From a checkpoint of a small mixture-of-experts model trained on Wikipedia: 83.9M parameters.
Below are experts of layer 5 (counted from 0) of a mixture-of-experts language model. Rows are named down (a neuron's output weights, with its number) and show model dimensions 0-255. Each number is 128 + 32 x the weight over its row's rms, rounded and kept within 0 to 255. Numbers have three digits each.
Before each expert's rows: "raises" lists some tokens whose logits its average output raises strongly, later layers aside. This comes from a sample of Wikipedia text that the model never trained on.

# expert 119
raises: "avi", "ie", "ie ", "off ", "ac ", "in "
down0:142102161107135144204171176178087096154129183086122111123112124200121042117132068092149101102125136085137095132125131134107101128182129151137091104161172151136142141150099169122120125138140159152171150159115144131111131175175103121105099144132133144133108045146134120132137124112096070084123097099166147061172158096144155151094109146131173172145147092151193118109131079130163113131119145103125066128139151141107079126125099113098197172134081115076166152114157138133090115115145149111149163145201120139178116142144224155064120105127170155131163118130101115109146140116144079092131176133148182129140087065193131083134126191108117087072088139190079183090182202142111161124169113120121111088125176153122132155093125178114138163096139108090130072125051128184144086148153147

# expert 254
raises: "the ", "this ", "order ", "his ", "a ", "terms "
down0:073135110140127108158120166147095129060100137163132102128103133095153082121134100125064169129140174077115175119150185157107097150156176090128122100085151193051120136177079140122099119100079099169125098137170151094118109145115210100123163144144146109107131166096157108094156133122063111192124162139175068161155129145083174158173103146102151107098165139180136119098159140131148161083110149147169146131126140166143106135173184081122171123122161127132119101099107149068074141128126165160161120146145081190095145190146161117157174070190130116211104126091129140104104083130128150177134109165146110128131108143157164139119118120105183078068186084132142101177138100126181111125166095193146114078160167149125111098112123091114150104157101127173173152192172100121078145085122074

# expert 200
raises: "(", "and ", "in ", "|", "is ", "was "
down0:126153106152097103085065086164129128074128145105109111191113108176077136146167133077129124111101111150110108073079103111142086137152093134100118113069128095144175130095100113147122120068132139065139147184119132074139172127179112155141125134141087064038126102115130152169090151152144176114114121118145126123112148151100134144161100136172144119134100112133185089087085130102155105119094138202185108129134153185124157120158158114111076157080156104154113146129124106070130143150115104099141195109082088190090101110141190160152077130148056159114161159091098097162122175166127093078174120173146092129075138125189100124150152105139110129130151087214067145149113152065161148155160122145161119124119118089096081110107160094081125051124103092179081142158057149118149141140125086

# expert 90
raises: "as ", "from ", "in ", "by ", "at ", "across "
down0:099101102154140113175147086093112118132124028147124115115137122172118153145028156087144116096135105107167144101145106196109114134115130104135131126141037136134104144135102170077114164084101156153166137158120139113130171138154171116144147135174169152149182118128113194145101153080121140147151137138126143127095134123128099161100168153160085079099095105135134164124104102087146120140182130120130125155109138139074054147109163162112106099125196113101143121123139169144163122131105149115095194122140150128091095094074135139156193085161151112102052069136160184172092138174091053149095164132196142130149123110125068114218103105051153162146115091100146144123068164141129206101179163162107127171134119123129120075171179081133093106129075123139154112098159149104098135104184135

# expert 75
raises: "the ", "a ", "any ", "an ", "its ", "all "
down0:111132104144131175129150122157164154079113172163120094164080081171160142124122137122077179126159149105115142099156178152110088134132092130144063157141120185115132046126163126134189136140149086133096155163167136145114097090138084180139078136119134098129080159079079189167141100118109048160155084142074093104116193112123114073142164138124088141080132135166093156079076205152135121078093135157174112110135124127161134195177071156117137161167106135133125174141082134173148189149174140131205150099155088159119165100102115098120149110124107197107116122156160165118069079153103142125118132131130129092137095139168111126142076146138101139096155090143180113140117142133111100169190130093096155093144155090085067170151090106093161116072077076109123142136159163124143094095130070

# expert 206
raises: "the ", "his ", "a ", "its ", "them", "both "
down0:089104129177098103091125093198144198132097166085137132145135083165143143088049141120133158142120124138082144099055097099165071143116173089145128112144109156091155100162134167113135126114209143136146163183112169095132126135135136130174143116096085155123054139080109140159185177129139097126120188083104108150155120162083064102162090155094083141139087132100149086137121121182163171134113163124145101168094110098190102108125143132090161139130106161165097096183132126149132163121089123169133118131040144120134113147099121144146110130184156109130148078113091176148157150085138119120151108165136161172145079156118141083200085179122121119148181147174120176132151117100140132118156059056195156137098162214155121146112136142148163100105155167180099139113134128109074135178138178

# expert 48
raises: "and ", "(", "that ", "in ", "|", "with "
down0:158093146091169073082103144158162133171165128129146104117060145135129150103089149153093135138161174122101118084126113075178086122131109155192148092139109116148164162183086157132095115110131122108095191064174136134098149154122091143123113188086136165151148142174145167124119146120081111098104091060117109067122142154111127152130128121161190162149150153138138155158129094092143167195111150135155163126114130132155142114090115101158194165206063103190156105136138162152115141196122161116083069158102083184120201174182112109118148157105088166161173169155092179114162083158125138141136105156128127140154215099125124187136151092100089073155098103098177151112129100178130075160088161094120085111139143119079124159128133075135137068106101158182191115107126114144130118112125138

# expert 13
raises: "Note", "details", "except ", "see ", "later ", "between "
down0:113095152142122131140203183155158134104157116102062170144168103159056130133169150117177186116132126080183094123108065129124145110160137131143076106115087115140160140148124116125098069138092140100112144129152134162123146168197140096162140141057129171129133170125112150100060130106129152183114095064097149105111100159076124130123118078113135152082054168092117134158121197179132155174191127137139180147127171123108148107140181159089045105154140175081138105124096128117096165103175085127127140088165108152127165196102095129143110168102160109071121082120156110153087137159098122140104160149133117122088160133133045158132160095112049128138123101121139068142073196186128107128137138103067092111128156116107138127133095151128107065160160077121113118139127165135186136176160150

# expert 147
raises: "6", "includes ", "serves "
down0:051194155107157112176123162107125113122173089155109105134188120073142186109134137115115099133172084067159133148134157134111130149135129143079036075165117159186178081135113091100117162149124138140156104155173104165145136148158112160179133140073119099125189142120141184164184061054107136227151139111157181140124162147104128107121121130123154149054155119154136083118121116175104119121129126118130108129113161128123118141124122090154113069151087075109131057139168123126162086168161143104141126065166108170146115115164120140150157177049128158159070102106120118073173121142097145127158169168110143134133159147132148140170140144105128149124110064116102063118084091140163158109096094069083089140161165117151080166111105154125145093167143166149096097077105165130072112161126171

# expert 169
raises: "respectively", "motion ", "favor ", "case"
down0:120099116101111153119127156154087189166101112109119108146098065083093133093126091090047158065164145140142101147065142147123175129150166100132149168179170244188092185104136161110099114100129098137128168134056099110149107121139064128115075116125055120142135139116053098112089154187040142152098113076238117125100080135141131169126130143211101074093116122116154177097117166142121161154144130176090187132134112116183142116135163102099169114115164126152164144157099110088126125138122114153135144123090116107156147117145106167171118080078109105131126164116117137160120121167095101173131141122096191094131148114117100158160149171082126108096111116148150122118065066145115116155113075134130101173112120174167110101101169116133149127141137117104156092084136164084132129086126117

# expert 234
raises: "th ", "nd ", ",", "th", "rd ", "78"
down0:119128204061109108123134140082094080111173109087099136106100154133139125142109104091106104149108058165109170162124099089118143123144116143179145117161133121122102132145156163130107108182155152130104090098095156111166133054107126130092147151167092127143138137106143126166150161172150119204139080165162142115192126185159048120110059151134129149110112155171134094033099123138126189171186093105071068173126163127120123190063156115093085095120096153099189135158177101097127111174152108097157153084130156151173096129121085166096103102142140093191138134127102147082168154123060166157148183161124149117089118125126162139160108116158154063126147111140204115145149132130121130159157110172140129144101100059127087142141081139156107140081109152156056099135128119119107185111069132

# expert 69
raises: "the ", "its ", "this ", "their ", "a ", "each "
down0:069099127112152071131170136135170155125147145116132188130152127098164157109118115147139153184099127128114173147150097054109097144136081169118173111129158160124160137130143137143099112153128065185096143094144095073142124102111102158151144091128133153110197175109133165129124032115121044112160169133153131117163090133129113119104116134103179135168134151127123083128124075188071158131139095112107183122176075145130048101122102119038133118138206144107131099098151095096089068109157131097145046138162156136123105156138146089132086143156162106117115180112131132109104088198166120089086152171126151109121067127071163153112150150139101167103175129129126090111051179065069130149124158146128103130141133130132186118114153101108149131157157169110129128134167156155147079124222168